python train.py --n_layer=8 --d_model=192 --n_experts=256 --experts_per_token=8 --d_expert=32 --d_shared_expert=0 --activation="swiglu" --moe_layers=[0, 1, 2, 3, 4, 5, 6, 7] --router_score="sigmoid" --normalize_top_k=false --routed_scale=0.707 --balance_loss=0.000108 --balance_bias=true --router_bias=true --n_groups=8 --groups_per_token=4 --init_std_router=0.0178 --lr_router=0.00195 --vocab_size=17973 --norm="rmsnorm" --norm_eps=1e-05 --tie_embeddings=false --optimizer="soap_variant" --lr=0.00404 --beta1=0.95 --beta2=0.95 --grad_clip=1.0 --batch_tokens=[32768, 65536] --seq_len=2048 --train_tokens=769300000 --steps=16188 --dataset="wikipedia_en"
Below are experts of layer 3 (counted from 0) of a mixture-of-experts language model. Rows are named router (the router's row for the expert), gate (a neuron's input weights, with its number), up (a neuron's input weights, with its number) and show model dimensions 0-191. Each number is 500 + 40 x the weight over its row's rms, rounded and kept within 0 to 999. Numbers have three digits each.
After each expert's rows: a language model's description of what the expert responds to. This comes from a sample of Wikipedia text that the model never trained on.

# expert 21
router:543545388475579510482522465513507459485525518504489546493528499480493516577467566471436520548485490497467448474542493456476539516506527541472533465531472417506525498503531514492522447590453497492488502484540462475496527562454486520510444489508477584475555544467555464507499476451571475453515541402483475448495471507473529509603450510507519466497531466515533517515480519476557479457488518475523559432478551506511502574549563516483539495528511454502526508446512546520494513532547421597469479389517502407489466444535431562430449463430463474439503471547537454488570536463493522466
gate0:443469504441538506513459469489524556463469494504595512513513463453538453484425508444490541448456530472513491479479511438468463485519491442453472570520502483449464496579510452531511508538466506516488538479559533475467506552485511447442439503473478534587483532498527437458500444554520486509528503420508452416483458460450515459526415538550504523478432549444511487501459507526495467455401449501513509445529532490542472531532520469458532494476558442523618548437487552483556425504469594512414548475504481445525525486513503507497461525492480449437555488514513459443451491425529521492
up0:462493487487534538552468462449471535437518558538548592503553504498539510510452441509534550469537495517527465486523573486505433433509460504453477525565449481453474505552570466538577477522547529531530503442477503473489576528500461520451497497435515529542532531506534515452488487526439467494496450462512443463487519496512494592514448488502453494447465553438437491434475524515528474521504489485570522480513520560523454547502519487439569510488609489459593548474416561507551449529498567516457504477545532467529505494445539544441433514501560505434521486477526425446499491411509534527
gate1:550513451524491494439489430481438527513452488533517517497556501495468514503532552513520555440522525546560491523609526538455534522561432506446428503553443490491532474473550507520475513511552563507520557505474506542543435503467552531498494501518495460481463535480521448519448367527549551457544498400513499481486485487487439478490379612556535597537466444540543486540524531498477470528543564507466544488566520473519486451459511533447516550513490450522494475464561509556532537497449409523530497478483502487480499456531500548491553484458457465490456519519461540445483499548481513486
up1:568529542494456536495453498428499526509536501506512515545529504508529505437494496513497472482521470489452501479505539444462500540497509536475511463509422511493450541478538511484438454429486472457523447506523496503537466465489497539497491529490469488438436481482504572451554501519503537617487469420523440424439467446554495463449541414431541483571427519522467551556567455478484531453441482526547506465494635464474501481477497501491525418474493407491518535507555483469470480512482507461532447494567528544514512510479479518440463579554463506505599468467501438575510474448514532564
What it handles: Common nouns for people or organizations after an article or modifier, such as team, club, player, school, company, band, citizen.

# expert 5
router:551491473512509520551499494520531513466538511541552510468484492533470438474489511455464554511497499473512508547531523438478444507475519483486494539498480484476543434528477515551553491564421494394495509456492510505425521507480464533451499567582533477491546458409473480559444575558514512493453512550536455473440483459444544506530508489435436593531520529512450548469442524512459598590432492536511543507509555536549469597512503538518499507513548522558525426474537507506461462444551537525435547488493516466499484537484524584476506569532441515528517493541512541404495483570471531497
gate0:546565373530438517427483449560493512507504491505578541556473504523512491537480502533503540491486492561531456434483507503476478480511453497525541468437406485464530486502469567545585453533466437475459518534496477447444518520504513503432446467564491480499422430495428386490415532535552493448484440524497463539489524508475511503507440522485524550461534461559548580438525477545472480476454505554514541451489464498475483481473434537439506500489515461459530423527471543489529564536539504460536508574469517503443545520494553519527485464536476474428545461570482489481520499503485524481
up0:532466505462506463585501514487549453479507490545464467498576483452436436558580515531500495519441526458510530528495496564528521463467478515543512453584600481533494525435441571502489475545549467527471476470526541535541542553595524534476515539409486512484554576468530457458550497492457492495489519478466528508508551542561427494538477506533469467495490491447465472529515506490581516474472574501494560555487516523566541471470547501584520521455452500496468562452528461506442465478500439582549501482508470497494516557506472506525506535503493452420529516426516466564518600503511458432
gate1:493566513529479485505525498472447527492560409541478470421441455514488426516501512483403487516436516478437527536526572480493399514462563487584456518518483505532526518552589539505530488494467526464533493564465506515503503493443477545456568543509489489524553463419490575503536485492496462541486485596496457468485462492474516448518502443537530573567465526505430488524522501468437565463484495464517508414595541459532464566540526494527500588531490543554512533509482548458550450503505548572409529468525498486477507487547522554475532458523533430495472496465518531489470486522478516523
up1:483560491524439453547491536495456497436563462528538460453465518476473565510495466428456498509468498521498506565519488483445442462444519458505492510518503519564528493431521466496493554486482512520501525530444572513497519425543463509427541502561499487487452440531407522482507392549504407553442458535535502504477502489482474471480452523520499551471422524536455425529511502540456545509491603497485476492551511472509449484527497556514447530554472540578419492532461521465544512532470501535422507498565541491485574438496472507454512392588484498514488562485480547516536521509451496559
What it handles: Mid-word and final pieces of Italian, Spanish or Latin-looking names and words, such as Primit-ivo, José, memor-and-um, afor-ement-ioned.

# expert 32
router:482549513504523510545556482544586541460519532570459527483523448484429558538495509485474537503476518508577538470556506474492511539454495514423473545537482488490446461504529432478496434553440522435480494465524538528447512491499534445465463524571517532475534530401500507571513536498532467511472560546528498501481451479477475539500501491375488550525481520472480593466407563523498545525441408430525541495526552525546447482499502482487517512451576498490510449461575496494523560482535547519478485434498530455477508525500497556404520546572503521494565492497531466441460541535531458456
gate0:499490487508479537501466552590494443499451531564428454512475534453461529471551507527554472537464470450511477563424547506456502436507523508469578434496493508497452460440505424502513486475486520492554517559440528546516559467526493481543471518580498505486561466525510516534527491470496530510507471436411453507470437479441512520489486463518567494476511517487480518440475500547401559469416537499468481450418499567485526477521519467461525509409533437430525461474537496494552561504534543574479465434546518471503522572457458438542429478507538452498518475477498438451522560536441512505
up0:500537505464471499478504532576499432513470477573556447577439550401487499467524500520541522580494486517592494532496483475464445460525502462473513519435543536464508560501434442563527515495514512556542509523453498496497536481532496517525425528576487588483473477490512497493507462513447520485539438493468465517525476426391488494504451437547548543473578510500476421425477507546459497515421581504436465511469511488518551520525489454458534494408488485474571451475530474500484478506519523464466456513488531541496499570462490507475484466479456500437412489421476467420519564491510491493
gate1:473510528499445465458463444456486457482483495552498458491466450507549488386523521537509501488492438573498500475543411478511455489482458503469464535528529513530406532526546506451515447520453540460478493450486484552430449541472502436544530479444455533458581470493504588525510466523462520501438527534463522501512472528455523518466546554538543526533525564456515449451532465498557510541502489512519561493473443497574472453483597540486562564472518492505446391528538454485522530515410543453471475427501518529497526497512455524411506484510540501527562532499534530543523482546574572481
up1:464459541508478454434501493530507495418546490509550435510470417499543435513530448497529492507473510480509532517537416447545514510575500495420458542510571501524478518480469491471475509421441565443427461445569486508535464497437538499482542489511503514550559463534449554570466493462474475523454520465486540497481506552515560523479533535495531497492434529471418509478567502497518518532525516482478530496535477521457450446535514448520509447493548472531512414506502488511492524536506480452520497462424484475536566454498444570438494540438496515509577549621427538488494440430557542443
What it handles: Middle and ending pieces of ordinary English words split into tokens, such as -rest in rearrested, -right in frightening, -ness, -ment, -ition.

# expert 51
router:592437509486492465482478510507530490523547608544479509424491429449469460447506476474466444511522421573469576534478494442476484485512492524456514427490519503588528488451481486540512441506525495535448554562484504517515514558506478527524504491507513511471561441499566405406532526498513506501537524459568492514505507450428529516520509529547506493496512446503466489449515505551446547577526459458563524484524420489475534539513607480551595500445508476459433519401469513485560508488519462504486519494520457462468444492544534485471508455487493529487564547487500560486511439491515536428
gate0:474575519547473507538541510491470533458475445513465535500496514429420437465485464527454459497437497521472512526466576440543478551487567542510546545459528533488541464529527544510568419508514524483529539516518521566550510576450550494556530511521518510486581466507529464481470439522447505532586465467433460553554539480523494523476483480496542487529459506497428490501514479458456542480486379393572432534459486483533460488480573453448503517422544456491493437442483504485550594514568507505512515548477474439465456498453530469504455529513497486478467517460507529566476445495510471479
up0:501535537556573546525524476540511439463503495519483504497452537473532488506466534528570467471493440519523488537490542494601444482452485532500550493441551523484502485590463541561496409524475529509459536487528509538482498576487432469516479547511438508499558577459494522485474427470464499489561444451489447583516502427655536501482551500420524505464527517508423506458475556505503525476431398437543481452521467524497465514513517476432507454439525460492540461460449558509458492497481469471481502535507476446517527498527467518483465483550580527535574474525491541544494511480497517459
gate1:493520481484488495569528493532459508476452539484565482450491507482509524510490505540444459460483470478488555565549469578519540486510490515480491469512492485491523479477512490477550491476498565420471526501518488513522460561491452462549537452467577544448512448485519575522496528507582535486493489546452486495509500460462509399469549502542504507538503564548513440452491489505455497460488404493525483407484508498629515496489511503610573534520488521388562500543466509617483539481436458480464498482520430525508485487558456516512458576476486580463519441503530449540418498541479534458
up1:531530440553470470507492508544467537514460479460562482506486497477514458487510503522486499430491471484525516560518486500521509503499473501442504510539514510465529532489479472548455519484461542485454504471501497532493470508480472486586449487476605561492462447471426556493460556468520543515469436534468512566496518449507518409441479529461550506559508515535552450471515477484476490505479440495449450491467534411560502498501520442620499479531423561407549457507397455561472439502486465479501479511500411466537488501531429506462461567425440474459512431504513445459443500586470560451
What it handles: Starting pieces and umlaut or diacritic letters of German, Scandinavian and Central European names, such as ö, ä, ø, von, Wolfsburg, Müller.

# expert 18
router:532487490524484468486466502497524546528523561460466501426524435526437510542520478602517452495432507530492474459518463473490467472473555500529457516527485451512526515463535506501539499504498474530433489523509459602504508570437429528486451476592545457490477455432467455563460560453562504457456547472497439484471497421511483539491455525478433520522455542567486495511516466512554511484478471492527514469536465489572488550596585497548487449431572505473440414441509536424531480549484432498478499515497493526496505520483569555534530471495512468539476528520514603511424533509472432482
gate0:491473467513544522467474458539506478529484483453497551501533510527523477485452499479465601463469476465497506547477562430491473478422477505542528583474459460506537541518489483507594491504539454461572503460575539515515526499490502456582539535549551474538512452369505600479549511492543476500467563457456494441453481502520530415481437536428443479444442523475531505466506512534499510465511527480502512485433550505451509488508556522456452501449571467471413507489536538488482470465511542477487458491499515523501507521479507576456515493410441411490512526419555415535478520542526526467
up0:444588473549523556519464512491527538609453503495489550528572478571466529530502420524466494515481449505477444548484424515518509509479509524512576519568498604435550476512526475523433418484479512508550482480536552579585459537446532441496507489481475462484501555502443493444460488556524551466500510482464504424506518505522521486398541495525508492481475456473531560466489507491499517553479514466502510514545504571464410505578506558566460507501562471531519514523462470431508533542458496529518561519459552517517477492397513511530515517471526534526448480460532524460467519455568558489
gate1:536443526474519507498468427428535474538481464523491452501507477497513505494453503535495503492481427495458465467415524509478456457495506525591508520527364473507594564446557484541467502522501527512433492460528539516505495503427481551462506461508539472480484514417472519531466501521558479557524505481491380464536446515504461505499441533558424538478499502579492550465501552524527614549424548478582543470467487459604529480489504514483462509539499528500526443495514485520470506517474548427495489528522502473511473461545549568524491493489463531536527528515414482521522538501419431497
up1:490490483430540479453498564553457508460491448533478554494500502457570458528505540395451500542451512562579592586474462485533530511528492501426500493492533551544461501481409477526444524427522449471478506480572488507530453566509546440579543560457469526484586527502498461577473540503499476524516547531466531496479492510502522449516528458541531497450488535500548418510515512486552495468524484486547537485400502491455518503596507491438526485470430445428473502514463453545506518460564510532511483485527430497510457572543471512454443463539515486466538434501515450530520453499509537495
What it handles: Pipe separators in tables, mostly after a number, team, place or name cell, as in sports results and launch lists.

# expert 19
router:549490492475457497549549560539484485526508462515536557470467530465466447469412565462399505526514453495441581469406486452505468499533548479543486477505426483534540520499443500483500459493430461537483582484520541546477506493424462506533496573534514509460534482431548499548491506543546460561532488509544452481417452441466567547503490455482513468471501547511477600430493496474428589463478423525550513510510513523519474473557528489559551444501506471511473506470491481515453477426476488497471536502497441487466556504547532599558468486505490540485472516467539530489445494575541490457
gate0:512475460521491502530463482556512481625443404527487562432486532477514504520482526524442514500392469473448571527443459463454414521523482506560473391461487543554550523539485555503441460520496555541478532503470623505474522466488487468469509603491536512460473526509457468463492530521531539551528486465419475537534452547429501556467504476530454520480443522580497433471536514458531514412501454502531444511485540534491461484538432510480506523505453462466502503538570534454522492461527434532505479522541445529496566458506516484495493475462490507482490464484524503503499532533558484452
up0:607448488470476486538489586519490502524467458461420494520522548473431469500464454542508557528545541554508466452542562451495464505561490520517522490514511524496491465437518515427489477475522486518550487434500492509514483497543515482463444504505545426515462480446527522578416542567484509393446523544547472438500474458534496511477453483563516506536509505477535523510447513544498408502506472433468437587492525482493548547469479497565521489536447481437535582567472562568437447485471489515490510460466518505526496481515468462458503552511512496467497533519548497497591475550429577422
gate1:506511504459522491524545450474493488490531538445462510520569424481508433527463501470510477550471488454448585486496541487560474523566542504483552511546580586489550469460460492472476537474506582521531482494493515552497512495535504532378529502518522492408509485509547505497539543507548464533554548464549486484550525480556509487498533568465558486452449511543508511509462537485495568489382455468531500471561469512510566474483453494516558554502485499424446564458486541539447482480555463433513544510465486518462510406430513542504517550550459558567575520514538544483528537506554558490
up1:498514503496517464538591547516507491475499521472533474588531473433527438504533478481467482508493571519382524518447512503477499563550500504511545529527510500524492542531513515551500518442546632484503548473491581460494454496540449565500505472515550467516558492489509478504458541520602407548503478516570499454527490460533475526549479536452507450446455457545500498517417569534486496521501418583491560467541421464453577461449491484498562527508490494470497526486500553488479511516538475506531508552438465430533488519469531502527574528482413545545503541524521565479518526561505490553
What it handles: Word-initial prefixes and capitalized first pieces such as co-, pre, anti, semi, Re, often in awards lists or credit tables.

# expert 0
router:514487444501520506542507501536557490524515530556480532529468487550469462432492482444486496472470529459537540470559562413463445509454506523435477520553443453492502395521516487465517472501422465404461492430522497573444510511478494513463488512570528493486560488359523504538532515482509497519469537548459471493462472520497501521492496498448441514546501582518446513469513495530497507525441446565509607486492525522567493515504466544533596517483569509487497491473525490465484512506505545523442534475508499477482516514532531520486436539560430511496582541491456495371477460590490553524
gate0:507488597528480485504511382479535491488463514536514489499521454456495574462563475527539516384498501508534492470496522476509506433468501530524464460530493514539450511526464539541408542458440535487510454509522484510411504490552505441493450556455486545460498437443549473510540511534537509574526616504519511481497465528529483548486461512493428514599569555437475483552530441496545594524612496495491558548501498507442497546479497508510478543509544532470458528536472444513475470558539496507511477544546515470504484493556538430523517460514489469490549504523505541434444493506568570510
up0:525539412563489460553450510514474525458438520538533493552552469526495543510562593517518470423534512493579484507525531450512466443532515558478374442537506464478451456506388561451421415471501487515495532518460498509495487532511514498517472521489531543521505450494505502526482533475473449524465592486505470467498564543436474534477486497468486571519503564508512543576494450473465552480556518499503498561525535523450493503492502498483446473481552526477517556484463506432471478548473517487494480530487470420484492470509539441447511451560541394450545594541510514457471492500524475430
gate1:514437455482482445534454531506462489505534543449560574535522447528492505454492492449483452589490562502491568533491498570511562546421535482512574463524507437494516398450540471435572406581479520470483502459455518540501532496555515521498543534519443557554512603567497494500532475503487572455522531477453535528486512500496511444470523488530499455520530519527536512509482576472504493494497573484548518482510478494504437526553410544534496456501495548500471591521558501493510491578420521506468565486422448492529518529459459502499488549531491502489595550466489522466502499467487526553
up1:521470556500482451527497551466532407528529489476570541521539449567537476490473481501441430544544559444496503548509486527563625506500482484526546487554456549508470443471468431444514494578501520471488523472473552511505506540443519508493564505529484570507527532500529534498553441572506568484510522488487531436492509492492492484559519528510506481493494491508446549432565541432529471505503511579550565470547533509477463524511437479575446460500512529542411569588575498433523424536464505479451531536485455569551527514524445511530482490521557516515557528441516463502505493484516564514
What it handles: Inner fragments of Latinate words, often before -ion, -ive, -ed endings, as in crit-er-ion, expl-os-ion, re-im-ported, disp-at-ched.

# expert 30
router:479523489491533459474476502527523533464512553461489561416466450512464493562505510608500461525424505515514458469524481461479440554466574478495466505518570437506499531493531519483514469530484392489470511522515430576525485548439436526488430517593559439485496431481492476556453544463549492424482564486532479503470510386473486511502446566496496510518454524493496494471509486522477513491513431528514509505526443535504446526535560487528487450420569484456424515472499512430569482546527392504441533496477492508492516528528504503474564447470519481487503518500540570499402549532485474505
gate0:482528484497458529457478483502490437477562511498465461462517551503503497492453476469556462490424481562539568575471537471473540521489499513498491539536463576546497540546466469489526522474549543485490470547526442524539401497447548514490452542585491509465528508470527503460490478486516502478526505550453480474446448482416511506516498509516476477598369576549457499481505541503499520439498493430546564453498476516430380546522529465430461465517517465506433458526456499458566495479521472558532521477449512496479498493474520497541550529532377529519477460581553450443508535494459502489
up0:493476503543496527509443533482461528500495536475534455476532528493549533454573586530494516466598579453469483451541551549560472408552520511466457502486576380477502522461550502497523530523473447518515522527469506486532479491551498471569515492513496433501493467417527520433497527500476442439482487481542532491566552443503462543505474490468579476495539549453451513515582496468436501512488534488402474482475562514468488533435520506543551487511583492436558469456503591510470456526504528454478439474427432478520508504504527470477573517529489498523476503504519493564515583526556520537
gate1:475477486474469539491574450548466452513479529534546504545465480537473553569487480459489572567467505535536558480485565554487510556468583545472465506451563498498581462541502461477472488558543474444484430565520495489470572508524494439469507585513465543495550527467431573489484539471482518460499460524468476542554521486488510474519544613421483425503482454507473513514533569464509437526525511549511495451494600531477477535507543474510433442533484420470468450571552533460530541524505519576526496486475485483524518470479446511452460574533501499530526537480474455573513441548504508499
up1:508516490496535528505552486543491482579526428525505495493514583457524465476492549536430528410516563538433588483536542462503441457493481469488438486510551514508507450454473403495470608520572501567469456473488516453517494521433481539569493531446544514508504429473532501484462501489528496441564517494496435517445478479457436492514552454502469481517378444443475494534576542504568506504517561494539516501497547506508525485505534434494555489516556550456501566535486466477441533484507471483473486500462493466506528440527528513537463557492484458544553500498537514550477480579577578525
What it handles: Pipe separators in tables, often after a name, score or date, in sports, filmography and competition tables.

# expert 28
router:500539510459453496495533503541511506519573486524462537447460561525501567447428510440426459447514504501521489547484467447476532522507554514513490570527529443508491449514506551457518410550438426551489542479482512491468545545470538512467413562509464509463492539476519447492508463455575410492511503454476499469489480416381599489506434525495504429457443582567574516475504498426519489423507491482544516447461472463570461515548480473501546490530473469527449525475463497502464518464493410450471473438512479429485508536487581530481506472495484450484492507497516475523498521504503552476
gate0:515518539425472532437544500514514556525495526514495461441447595484446520539483507518501440518514525416496524539443525508480561492491495457543578553449579421512525471483528459531560470423524505512454551496438505502531588539450445539554461450620509591495483469504529540497475508508484411491459514495550415537516516506473518489505401481550492497509460472553488523500520461469562513452487472503501469488530595458489486564516443514490541439541469493542511545477535428493547476518482497540478569521508486449493471549501516461530548477461425542554432518543482506447501490480477471496
up0:461487466606482519590485567476462452463480523530516482499571427453511449493513568490440580567514469502529502502496498467514376533476527519448465500497459559536487564549485526491473550562484555525532464513560512551481472466566527470490503533446500462499505493478512538511476509482517507496513468421509511460567420450495520531447511529461470576561499571467463479485410516547479493568516535492460543479475445469526546489452540493514479524457519499448520482460450574504486452483542475457507467470561485506568514472520478501529486549527499474397490421472523472557539466415558547464
gate1:506544452509443455504537493571432499483486508475451561591521579500411522535545556551476496481456525476519442481558463566531467446471466442531513516530574416501506517486505480452499430572436543489480510524461494541466511519559465489553498534510429516507534529470469431431520510530515375514450508503556537472540498450428573507468507522500540501418493510457578576465489516459487524519521460543533565494515458469453533508509485530465557555520483397491532487477535496567492558480509488482509522451483489455474474510497483482447499542518469423526466475594544501504529518483466488483
up1:476496522496536479542497498506545487578521499522515483386488455492545426442533467476503536533540452558464489489498571505453525550480462562449434449479491535501528488521460521540493559513610484502526548432550569525560481521447529478490411461465545457481500428486609557505490427511510523492563479557529516496503495510531465493517530455497458549530519434520433484514467575509514468475455522545475425464525522520576522465551562517499496429445546576436529517550483527497501497509511503457461441536502488531473540473503538537504526527516493520453532523376537523493565531504494551461
What it handles: Currency signs in contract sums ($22 million), league, cup and championship nouns, council or board bodies, and record punctuation in sports results.

# expert 36
router:533523445456532470462548473512559529510535486483494537465499472549479510529507511484456484472436496546482542477530476442471524524458550570485528492543464453514520470518468510486470432638439442496514507534520464511474597459464486475523400455544557500456595485477571419511524494477604524512505530492504447450490474492442579496547476502502534449488548487522505513378502505459518476487496513484508536413442542483493466501536519458478525487527489495514484506430540437547475544528523394515439570478530466491477488471531439502463494380499513521439527467528499460496491528503492448485
gate0:539494519432523499486550501512520514542470531525531541565549416466489555460476492527518471485466554529490457600558481397546499555430518556475477498524515460562512503460449465548515412583436510601494498471415495459481536470486445449474446512484524463526543512493489464493524467553492540414406503540544504470488505469487532508551515540495527565494540449496500525439447442536531462535533565471542522491475492430516530501515511506486520521472538457547507448419435454530431526480504552425532581471469446523514540499525505543475517492521455580524472447515542484477467516504483466468
up0:479448519472471494471517538425463498502551522474477478520445576500519534524504450473526460460564466460503539507451490541505479515582423416499471514468535513512505469521557562542531492517534433472438503487484473517581505560553492496519505577532525469466425485481549529504464537530563505520599515524477499555509521510520443511473564456460562437495431568488456479480507499523535544449451473504508458538507458510563491556500481436547529500505525503455450475511508529488529406536459480542548410600493536498470555532448493436490546541440414470516477437413536528524535462539510500549
gate1:580543427459536465502519543566442516481466464562470537517532538447544570492498539560518469533503442502430520492470490519514490507478502561500525536521487493466470438487471489541487494505441498523491552499444519519534483495467489460532478456541559467470491479565551530570481522605538497543520516474473408446590483583430528479437514552484554476469558555489526467462454510496609569550494529454477480543508492474570482472438441465474521461400426484458482528495455482482522514520494483581493592539553482496537549461528503536458514475515486406509459483450489523481507527514474502485
up1:423511541499483564484546482449464547527464502494554535445486473514525458462449464395570530442534530524475541499495521401543482489496506454538544544510467553550489525505532489531510476528478541441488461437492555507486522511545421486496532536466485523499535534432508494541521450409452500507466479490533518538523527451507510431529442493548471462546512461513523523464493496508475375479566491473517457492469543479522435531512527500499462530476485475441512433545481494451525453485393530399496407464487543559511456521456500502410473522506531534389479500555505486472549516490572529495
What it handles: Nouns for people's roles, mainly in sports and politics, such as coach after head, player, president, champion, director, politician.

# expert 63
router:573468436448474497494513431518537527511530609565500527488553585479502480457437477515464432472489483570506535510500466460500484512475438477454541470424518478569534519461508434545448437477505490469464542506488536503479527593522445507481458506524504523475492497505567419466510557475516457466480526447526525501445501543439534555518491505507486492557457485487509560516578551582472513604430482477571478470535463517492559494513510550550510491469516442434500424415482456462514556472532435512492543474511468514477471487519561501402532488490489512496543485516563558468492555538487477447
gate1:478529513491512539479502475591530529525488467512479554561503453507466512568483522577429461464485537481559545505521540513495476455504428546568513443560480509545467574513541511538504479522521510552502494414466521416522476512500556461463474542428477534493530527490511420538548523525460568495500494490473505471544514532514486560471502481499521478517511465515451535506539461566497530474494465415464445487546524496413462517463497589494498505416436509554432450488556544475506521488440494502532531519583504417503555491488537423454454557569445527499544432483502540458493450580417493466
up1:484514451493501534514500552492515503499449488541501494509538452487503521452511445515501436465444491449499476514510379511528515409425519540515478525533542511493511448486540417509519567557470491438406559520545473539465525482460493490480471510463475454479563459493460518514509452474537504450509494490394490446454482514551542498482497578561485513536528498495492454475539494469575466448455507548495563472461476532546465471509501439542541540456515434428592487469464535514554460544564493508433505477507467578472505587532437494562445523501536434418543547503443534504514558442504515537
gate2:558531522522556587490465430454486565539537597522484512514468534444468562525446420496438489453481444605514519470474459482435495513438536497575529471463524557510498503565531555583482519475468446531478572458468490493499498483481420493529496509525490495542492517493495491456492521564463495519435488529503591513525468455465479500517556457541536507477528481567497522492487485452532540483585524442506519434523480547482472450488498475542493548500526485580508452494489454508473462504502503553533424453457545445490517457544516510481580504505544548480546470534570447524483505564542609456
up2:450445508507422455479534567511504470449500430481516501521461469495413447496489477469528482480537493440460455525514504496490457465545424451546511528561526514463450505435502535499492484516536533485508429525553448513428567531476444474487563500515485505416482511449441530464465408520534544485549451434582453572512530440593509476474512476441469475450508510517551404493491444516437513479492450500551484552459560523485485565508538512535501504448508487515452403551540489539531516518484519476499567517516499548465548540443508479553422485454488473461520481435442504457504517464451498556
What it handles: Inner pieces of Slavic, Turkish and Eastern European surnames with diacritics, such as š, ić, č, ov, as in Timofeev, Zimonjić.

# expert 15
router:567472412392500491520505475573519510466566511523472522540535490511487491475523504467481457510502558493474495517498496417465508547501504470501479512490489471491473469406482531565466470621461448512411500435473471549466520518522465479520428541625494433466484471440503414461495522544543494467424544537483511456460493494451537457526507436452446557485530488538547516485484464466517599538457478528521524511559560498537490496523509510517521475489554489522528469403501494521531503500534530439475517499488449466487474520476505573460535560503433458475578454560510533520464521459438533450
gate0:525482454508529448428535518421487476518550479578565453485507448450516438527543504501536510512499480438476472509550541428475477563498520544480496476550532500448502605492533422526599468519427464528469550455581510560548544512489480513491512498502500443513537455542469462398471504504526462500516507507491456547508473498540478515565486448614499431490444521549491485505494470491453494519556527462453514541549460482483514496477519462537511538575555509469448489498628553513469469453536511498521531495530478416511461498499510535515481509522511536561558563509470544484461507504466570411
up0:493532486511510524457560510464528492545516439552532523517514415491508484569573541492574505452547493422451456492436442496483435548521546551471529461479510560483520577472585511529563494525481493493518529471534498525487481532551440558491519506438473463491527509552487488423473502544487489448480461538462541554523526498522548482532528440600507492509498459547543449525527455502536452476488456416515534531563457507467511467553444407520565578561511524459467437530599498519452520455515478407547462462474490492529436509495501495482415478524514481571504544517450554498487521485497507450
gate1:549484475519490512463521507487479499509505543503489497563568498545565525544545561437511485457495473423518456534523540505470527511562450539466489446460473481507524514423428560509436384605487497553517489471507524527538492418486484527528493526476472499500464542583538489492455532533484475525488541398470530467464580503433519465484475434481528461498497451477544479587491493491591507518571543529561556481484553473542473397475424434491506477503577516546488474472555519508472542555518530488485597482466456553485439493475498504475578481493497514488569498497475509511480433528496488487
up1:507494552500566466520505469502521480535466455447575487458467540510487567425446476572525574507557470530500546486509425458522503472517493453563492532443476428479490496477544388499512487464531470469537544514492471458457475534555467496568540433527481472453428444484501597495501538507544491463455464517462491552541414530542473552434488486458561493473496520437478504487533433500485452488527480445467438547437477484532511556549514577529490582513543504479519511510461459475555478475560444508537417599516500509481531542499466479498476511544584496472446537484468453450535462484529488476
What it handles: Final pieces of personal surnames and first names, mostly Spanish, Italian and Portuguese, such as -o, -ado, -ini, -eno, often in sports tables.

# expert 6
router:458464431453448528490529428569467478480509501549465533459519499590508557543478524469533461604402528475501456523490533512423483527503474542477491491549480487541507485426575449554553503549466501507451489495568523484477600482518509450486513500530456441480536502497506484467510482507519514573518552480546473530447472484461478445523461515423412467451396502587508556486534462563515491592523469469517544517490498459518475450458578509505523530486499511456515549494558550459504454501493475449419473452528525518484481472489534522495464537497390457540476514505555541461465521519465462493
gate0:473520429463526502542436503472517546475425477482428581465530427445555533520390483478514466540495470536537499526511451524470451471551521507445526413505504542481551455520513419576492542523509456497481506448523534536521561524468444487464525514490484504481459536490505464469464536440476551449563581423508509453525529494554561614515515530505442531434517519478493479506507511463515430517445463467457515476535505503477464530546547527529470452538468440546559509445564576445483467523500528472433544510563555516483535506485539513479471470501474474460513555521583467445445438505501522513
up0:496470548548489508452526518536479496518558502552556478527482573514457496413565527550546520500564493496471440473471539491531504567432500453561538568523560535474431501529528592469444451509483520501443459512515517502467455459531576501510479463496459508486475480523560525496528492458519425470483500531561535532483426509479482446505494516440529549494466490539506535509529466534551577480596538541604495551460447484515448446450490489501533546520461492501479516578471478488450539514453441538590463483445423436498504549514500474510549514492537557546581407480471538479516492539515461517
gate1:512518596505488514544453486554479539457525543466504519478498516589568509526501493480519485468547494541539476503479541552488548498521497523532472415543599543446522488523482487505461470502513506499491551465479462528514466522507607417544500497472424514490494534429479497570490430503528392480557399452487535512532514521450537550486491538516479504527459457516517510502459455489533520538465528581533471493558502518565499540453536511529503470538549480412608523541488598443571510521536460598541517475486471500495535511530555459577474534525486465535508514506527478535472515492447546428
up1:526432420416541494517504562488550500558551439488461512480525572493473455502493468519527473455496422505477480503513488510565470591513457530470486525530566491472546531494428537574512490566526517515543522502562462491510411535513514501457455512430518380475501498469481482444471541503465522468557425545550544414468540532523560443535535410507522518489454501532507544467518517548487555526563556439481471513534478480479489522581482522583502523462483457531539453477454499483410486518498484462559498528492501490503462436481477553510519544501467494441522454503540530577554486546551531516
What it handles: Main verbs right after a sentence subject, mostly is, was, are, were, been, became, as in "Paravasam was" or "banks are".